Experts of a small language model.
Experts: 1 pick a token, a softmax router.
Below are experts of layer 10 (counted from 0) of a mixture-of-experts language model. Rows are named router (the router's row for the expert), gate (a neuron's input weights, with its number), up (a neuron's input weights, with its number) and show model dimensions 0-127. Each number is 200 + 30 x the weight over its row's rms, rounded and kept within 0 to 999.
After each expert's rows: a language model's description of what the expert responds to; "gets" lists some tokens that make up at least twice as much of what it gets as of all text. This comes from a sample of Wikipedia text that the model never trained on. Tokens count by the router's weight.

# expert 28
router,177,211,195,133,226,209,140,174,199,204,232,233,211,192,138,202,232,247,218,196,193,250,186,142,224,233,231,214,222,196,167,246,191,218,234,158,189,202,215,196,183,205,170,204,258,244,226,207,220,201,250,227,249,229,131,194,196,197,203,161,227,214,223,257,218,219,193,212,172,130,222,240,208,252,181,158,237,169,215,250,216,134,234,216,225,231,169,183,209,185,248,205,238,188,270,233,211,227,166,187,236,184,165,232,193,195,186,188,220,250,179,214,211,191,218,204,214,207,202,222,194,246,191,189,185,228,217,164
gate1,243,239,201,235,203,174,260,254,213,186,181,161,184,209,228,201,174,221,196,193,217,239,205,271,175,233,209,155,201,211,212,207,207,217,234,212,183,194,223,217,168,214,206,169,165,185,224,239,134,192,161,154,216,199,135,249,186,214,216,216,191,196,252,167,193,144,244,181,217,230,191,152,191,234,173,197,231,231,194,188,241,202,194,195,190,158,146,190,234,189,222,218,195,162,154,201,185,205,210,140,216,210,180,152,220,214,165,185,209,223,213,229,187,223,150,295,211,212,156,174,192,181,250,177,178,166,240,240
up1,220,238,238,160,239,230,226,175,194,255,177,231,174,106,222,212,253,149,214,230,161,208,241,211,184,192,224,201,233,166,183,243,213,157,208,237,219,183,219,170,167,221,217,204,205,218,275,205,175,201,249,175,187,267,200,189,209,214,161,198,201,183,181,224,244,148,193,193,204,213,147,170,179,213,156,147,231,220,151,210,188,192,198,251,219,192,265,226,220,198,245,201,198,224,233,220,166,211,241,169,211,157,164,183,201,204,227,196,199,192,197,190,178,162,217,189,163,159,143,239,231,218,232,193,196,190,202,187
Description: Taxonomy names and mixed
gets: " a", "19", " he", "18", " they", " was"

# expert 7
router,238,212,163,276,182,209,211,191,161,181,163,210,214,194,178,181,194,180,194,274,182,177,175,238,217,111,175,210,198,212,218,178,182,165,211,206,225,207,178,212,187,224,214,194,208,129,177,213,178,164,169,206,230,157,207,158,187,204,241,237,236,209,232,157,213,206,182,170,226,289,145,160,142,191,223,228,150,188,205,144,197,222,180,253,209,199,186,195,164,173,165,239,233,193,187,203,163,245,197,200,194,178,170,173,164,219,156,170,175,252,189,176,194,207,248,168,189,188,184,149,176,191,224,212,214,199,184,214
gate1,192,201,190,236,222,144,163,205,208,152,219,228,202,193,167,222,185,211,142,164,174,156,171,185,250,256,229,249,217,146,254,194,219,226,197,151,216,200,166,224,247,164,195,202,154,191,178,222,173,176,263,267,228,213,216,247,180,154,203,216,200,173,166,202,253,225,181,171,208,218,173,249,221,228,186,170,200,179,192,210,223,182,165,137,265,238,210,197,196,251,212,208,197,213,203,211,237,163,204,176,200,138,239,166,244,213,189,204,181,192,232,213,219,160,189,228,234,228,231,166,231,204,172,173,188,177,211,206
up1,140,184,213,257,208,174,239,250,167,217,194,220,253,211,166,217,260,187,151,187,192,132,218,214,230,222,215,271,198,218,245,175,225,199,203,170,191,185,121,186,228,165,203,222,201,179,200,248,183,198,220,259,211,189,185,205,171,141,222,236,185,209,160,214,253,199,205,166,215,223,192,264,177,242,190,146,223,201,212,243,207,204,179,144,237,243,199,187,197,222,208,221,201,223,197,201,232,181,174,215,255,161,173,178,243,167,178,222,204,235,178,191,251,187,238,203,157,190,198,191,238,216,182,198,200,225,198,165
Description: Sentence-ending periods
gets: ".", ".\n\n", ").", "\".", ".\"", ").\n\n"

# expert 53
router,164,218,211,185,180,174,196,187,198,157,154,221,153,211,175,231,250,239,167,229,260,140,217,150,224,208,165,159,170,188,165,215,186,208,170,199,196,187,215,252,222,242,200,205,205,208,264,190,174,232,205,174,207,160,184,167,175,221,222,185,227,208,217,187,145,203,175,202,143,201,214,251,210,194,228,166,198,176,160,181,227,265,224,250,215,224,147,182,222,211,236,225,177,170,226,208,237,183,233,162,198,213,191,180,159,253,210,169,206,175,217,156,222,205,134,187,141,212,214,189,241,208,182,140,148,187,219,209
gate0,196,213,179,179,199,176,205,193,268,226,163,201,210,228,178,198,174,200,229,184,242,256,214,236,153,184,243,220,246,161,245,175,186,207,210,222,239,206,143,197,253,208,203,172,192,197,191,203,225,264,170,194,178,178,243,223,196,163,218,211,189,201,236,192,174,274,168,168,265,278,179,149,192,193,142,188,167,204,223,157,214,220,197,164,207,189,169,166,201,154,245,137,154,208,227,214,186,217,166,189,200,203,199,169,163,195,167,245,195,181,208,180,201,177,159,230,172,247,139,187,212,221,183,201,208,239,197,214
up0,213,174,197,202,150,246,196,211,199,205,214,208,188,243,177,229,200,141,205,229,223,177,216,180,205,152,216,190,145,232,159,169,166,183,208,185,183,167,209,261,184,200,169,188,174,238,167,193,214,152,255,203,271,178,209,198,180,173,238,183,259,198,154,212,211,231,224,239,212,161,213,215,235,182,259,241,209,181,174,233,250,223,268,254,155,213,230,208,176,232,185,270,227,196,169,204,205,215,176,186,228,191,231,231,228,240,182,157,185,219,207,271,213,256,203,204,210,188,223,197,232,193,204,214,183,254,208,217
Description: Common first names
gets: " John", " William", " James", " David", ".", " Michael"

# expert 45
router,247,186,176,204,219,267,206,205,217,242,193,181,238,219,162,251,159,179,181,212,194,144,158,206,184,210,172,219,234,190,208,209,210,208,178,153,166,224,182,220,179,243,190,214,211,188,196,141,181,217,207,193,221,207,212,164,204,155,181,267,138,203,186,209,195,193,183,251,176,180,236,213,155,152,247,185,192,196,232,142,183,193,187,167,211,196,233,218,172,258,198,241,236,198,227,178,183,186,164,199,230,260,211,179,253,142,202,154,208,233,237,236,113,219,228,215,202,239,193,229,191,220,247,205,237,212,192,196
gate2,172,127,161,290,210,209,220,209,204,203,228,171,146,192,172,191,174,211,197,244,265,243,180,143,239,215,163,156,226,162,195,186,204,175,184,211,174,179,221,148,251,248,160,196,201,192,219,204,174,185,209,230,248,167,198,169,277,191,183,175,184,149,197,183,197,185,203,164,207,211,181,203,206,208,206,225,263,178,185,209,209,236,141,184,196,184,160,213,174,184,156,178,199,200,205,188,218,162,198,204,262,187,175,133,201,215,155,183,266,160,200,228,177,223,205,221,180,183,225,183,229,219,200,190,179,174,187,169
up2,177,226,162,203,200,224,198,209,153,181,208,212,168,212,261,173,202,180,230,195,136,248,161,165,185,169,261,268,177,207,241,194,222,221,185,198,187,175,214,201,183,231,231,186,224,205,230,157,223,189,173,178,185,180,135,174,199,246,203,143,205,207,239,285,206,213,194,187,196,210,218,160,189,248,178,138,146,171,225,183,185,210,191,184,254,214,172,242,250,215,199,202,207,239,183,222,170,218,204,206,202,181,176,223,152,194,243,242,174,160,220,215,190,227,172,184,237,256,185,190,225,214,223,242,191,246,176,155
Description: Infobox line breaks
gets: "\n", ")\n", "-", ".\n", "\"\n", ";\n"

# expert 58
router,187,184,190,218,186,222,172,222,254,184,201,224,166,177,236,189,189,215,248,210,222,240,193,272,193,170,232,201,209,233,194,122,233,212,175,228,197,202,179,197,193,177,192,153,228,118,191,230,184,191,157,193,142,184,246,206,196,205,232,279,175,183,176,209,200,238,172,197,207,182,167,210,162,205,197,193,241,246,203,216,191,162,174,224,225,210,246,171,243,197,171,195,198,256,168,139,227,171,187,241,184,166,200,229,252,207,156,200,136,162,170,162,211,164,237,176,244,177,215,205,184,235,195,225,232,220,180,209
gate0,230,216,215,162,180,257,207,222,188,216,180,165,220,182,204,167,171,205,174,221,143,194,210,219,160,229,202,222,193,190,247,161,255,249,230,215,233,175,197,220,264,162,215,146,203,252,195,180,131,193,199,175,226,161,191,211,169,206,178,193,222,186,194,202,207,282,226,243,215,165,241,204,272,219,197,190,139,222,224,213,209,226,181,188,198,170,162,195,166,198,236,193,198,210,207,182,155,183,148,192,227,226,248,195,178,215,158,191,273,191,191,199,228,173,191,182,215,164,221,244,131,215,170,164,209,198,182,237
up0,239,286,220,243,199,125,161,195,173,201,162,190,175,161,215,153,203,237,179,231,197,196,213,222,179,253,221,215,189,191,216,228,170,210,192,173,224,165,172,204,237,189,187,175,143,130,236,182,224,207,166,203,183,196,180,157,244,187,199,187,212,190,179,204,193,149,193,244,193,235,207,238,192,197,237,223,213,201,241,220,231,200,203,172,167,205,162,156,220,205,174,210,253,202,221,164,186,247,209,233,220,193,222,218,181,187,205,242,187,222,192,217,271,139,171,188,213,284,211,180,224,189,225,270,199,163,186,222
Description: Mid-word syllable pieces
gets: "t", "est", "it", "c", "l", "r"

# expert 51
router,186,218,228,235,139,258,233,186,231,157,212,235,171,204,229,214,175,187,246,175,193,226,198,264,200,199,183,224,238,261,228,187,204,242,239,162,171,178,162,181,225,208,183,160,183,191,229,156,240,168,149,226,160,206,250,249,220,171,180,267,213,227,231,193,210,219,207,192,178,219,225,170,176,209,213,207,208,277,190,155,131,247,182,206,203,165,235,222,220,165,206,174,185,231,176,237,222,225,199,203,225,227,267,231,174,190,190,197,178,218,171,217,160,187,168,152,202,183,192,215,177,163,171,219,190,172,197,225
gate8,134,191,207,241,131,168,176,167,172,248,184,195,147,242,239,194,200,206,215,230,175,216,179,216,204,208,160,208,208,195,192,224,237,199,221,206,240,200,210,216,224,208,202,200,178,183,206,179,238,252,259,191,202,167,220,250,186,252,143,210,214,186,178,207,195,155,222,191,197,238,194,181,210,155,231,194,155,144,166,138,117,186,159,184,214,242,186,202,161,188,202,185,176,240,191,197,235,172,148,168,227,145,203,175,188,160,188,216,188,262,247,256,177,229,214,186,205,208,232,208,183,204,197,213,182,156,212,159
up8,257,220,199,188,181,253,248,231,191,244,187,173,168,248,136,175,162,183,194,189,212,184,256,208,190,208,201,162,180,189,212,209,179,243,215,166,198,174,213,146,197,180,191,208,196,155,135,191,208,158,172,239,174,248,168,181,170,188,275,181,224,197,223,242,207,217,182,192,240,156,152,201,234,200,213,170,181,167,233,225,180,221,200,185,159,177,183,184,192,173,208,187,206,224,195,263,226,221,196,213,181,256,260,229,195,220,182,255,261,184,170,192,212,164,147,189,157,186,212,218,187,219,225,147,144,187,201,193
Description: Agent noun suffixes
gets: "or", "ant", "er", "an", "ator", "ist"

# expert 22
router,144,199,193,216,212,171,191,182,174,238,170,151,203,159,206,156,206,247,212,181,162,156,191,231,159,224,232,198,199,244,167,172,184,189,206,190,245,156,248,209,189,138,173,217,191,188,206,238,190,218,165,241,221,169,154,248,156,211,182,219,197,164,183,200,173,209,230,206,223,215,224,212,192,217,270,238,194,227,240,248,214,187,134,133,163,189,238,230,175,226,201,140,230,257,235,225,215,185,234,187,202,185,179,202,223,183,132,203,184,172,175,217,186,226,208,175,200,258,181,182,251,168,197,215,198,237,175,199
gate0,242,229,144,192,209,172,243,182,186,224,215,170,229,187,178,228,152,252,242,214,215,187,216,208,210,219,230,262,218,206,172,188,249,228,218,205,221,141,166,225,184,239,199,149,236,214,152,189,236,142,188,182,213,182,185,174,227,230,232,176,179,172,213,193,173,237,228,191,186,162,217,203,161,131,245,204,196,197,214,198,189,192,159,261,217,192,172,196,166,222,198,217,217,174,229,192,223,210,215,234,178,158,180,136,185,234,236,192,159,155,179,174,244,259,209,170,203,163,245,214,209,259,184,230,145,225,222,188
up0,204,129,166,190,228,172,175,203,204,153,166,141,222,185,225,158,231,138,181,199,209,188,218,193,252,196,139,255,192,150,179,234,184,144,209,189,192,193,272,206,224,203,197,161,226,171,239,187,185,200,191,143,241,249,202,199,195,163,235,184,220,171,231,220,220,135,199,184,184,255,192,173,201,231,170,229,237,178,200,161,198,244,215,215,199,243,207,180,208,206,219,197,215,207,268,186,184,244,142,178,135,201,189,188,186,158,208,164,205,220,154,207,185,180,208,191,200,176,197,193,171,172,196,197,259,193,237,217
Description: Hyphenated word onsets
gets: "-c", " cl", "cl", "-l", "-p", " ass"

# expert 5
router,157,214,183,201,205,245,172,244,189,240,227,155,177,177,176,208,152,229,238,194,224,177,219,178,197,219,195,182,141,133,141,213,171,213,203,212,223,238,225,218,218,188,195,225,210,225,199,183,195,193,229,197,181,238,202,220,186,237,228,168,198,238,184,204,198,164,212,217,213,247,161,162,190,187,246,167,228,194,190,249,197,200,195,127,226,192,217,218,197,163,182,244,270,196,251,221,248,202,188,191,216,174,175,184,288,200,198,209,223,160,195,212,252,250,175,212,248,196,201,180,287,157,227,162,222,184,230,217
gate0,160,164,198,179,213,164,269,229,203,151,256,223,222,259,150,218,179,192,190,239,199,177,187,222,183,267,165,198,184,233,246,211,196,166,207,217,193,163,219,226,205,225,227,219,236,194,196,225,206,176,188,227,183,165,201,213,219,196,210,186,220,175,241,216,157,203,215,199,201,193,219,193,187,191,155,167,215,150,169,192,187,186,192,227,252,208,193,211,182,202,183,219,173,142,236,233,226,218,183,209,198,180,185,226,187,169,261,158,189,161,260,212,214,222,219,237,226,272,232,135,200,184,141,260,154,245,257,182
up0,176,227,197,176,212,238,217,167,255,188,163,181,216,226,217,183,201,246,180,144,184,216,213,149,205,209,204,197,217,206,179,196,219,237,144,211,222,212,216,177,190,145,159,154,196,175,251,235,197,167,162,195,174,218,228,201,184,129,161,208,242,216,237,208,188,234,210,183,176,188,178,258,250,113,164,228,213,238,213,227,191,216,169,156,216,247,178,142,237,256,187,228,219,235,206,253,214,231,213,165,210,202,243,225,165,221,202,185,220,186,185,177,152,186,214,201,183,196,166,252,216,235,206,201,178,155,233,173
Description: Capitalized word starts
gets: "S", "B", "M", "P", "A", "C"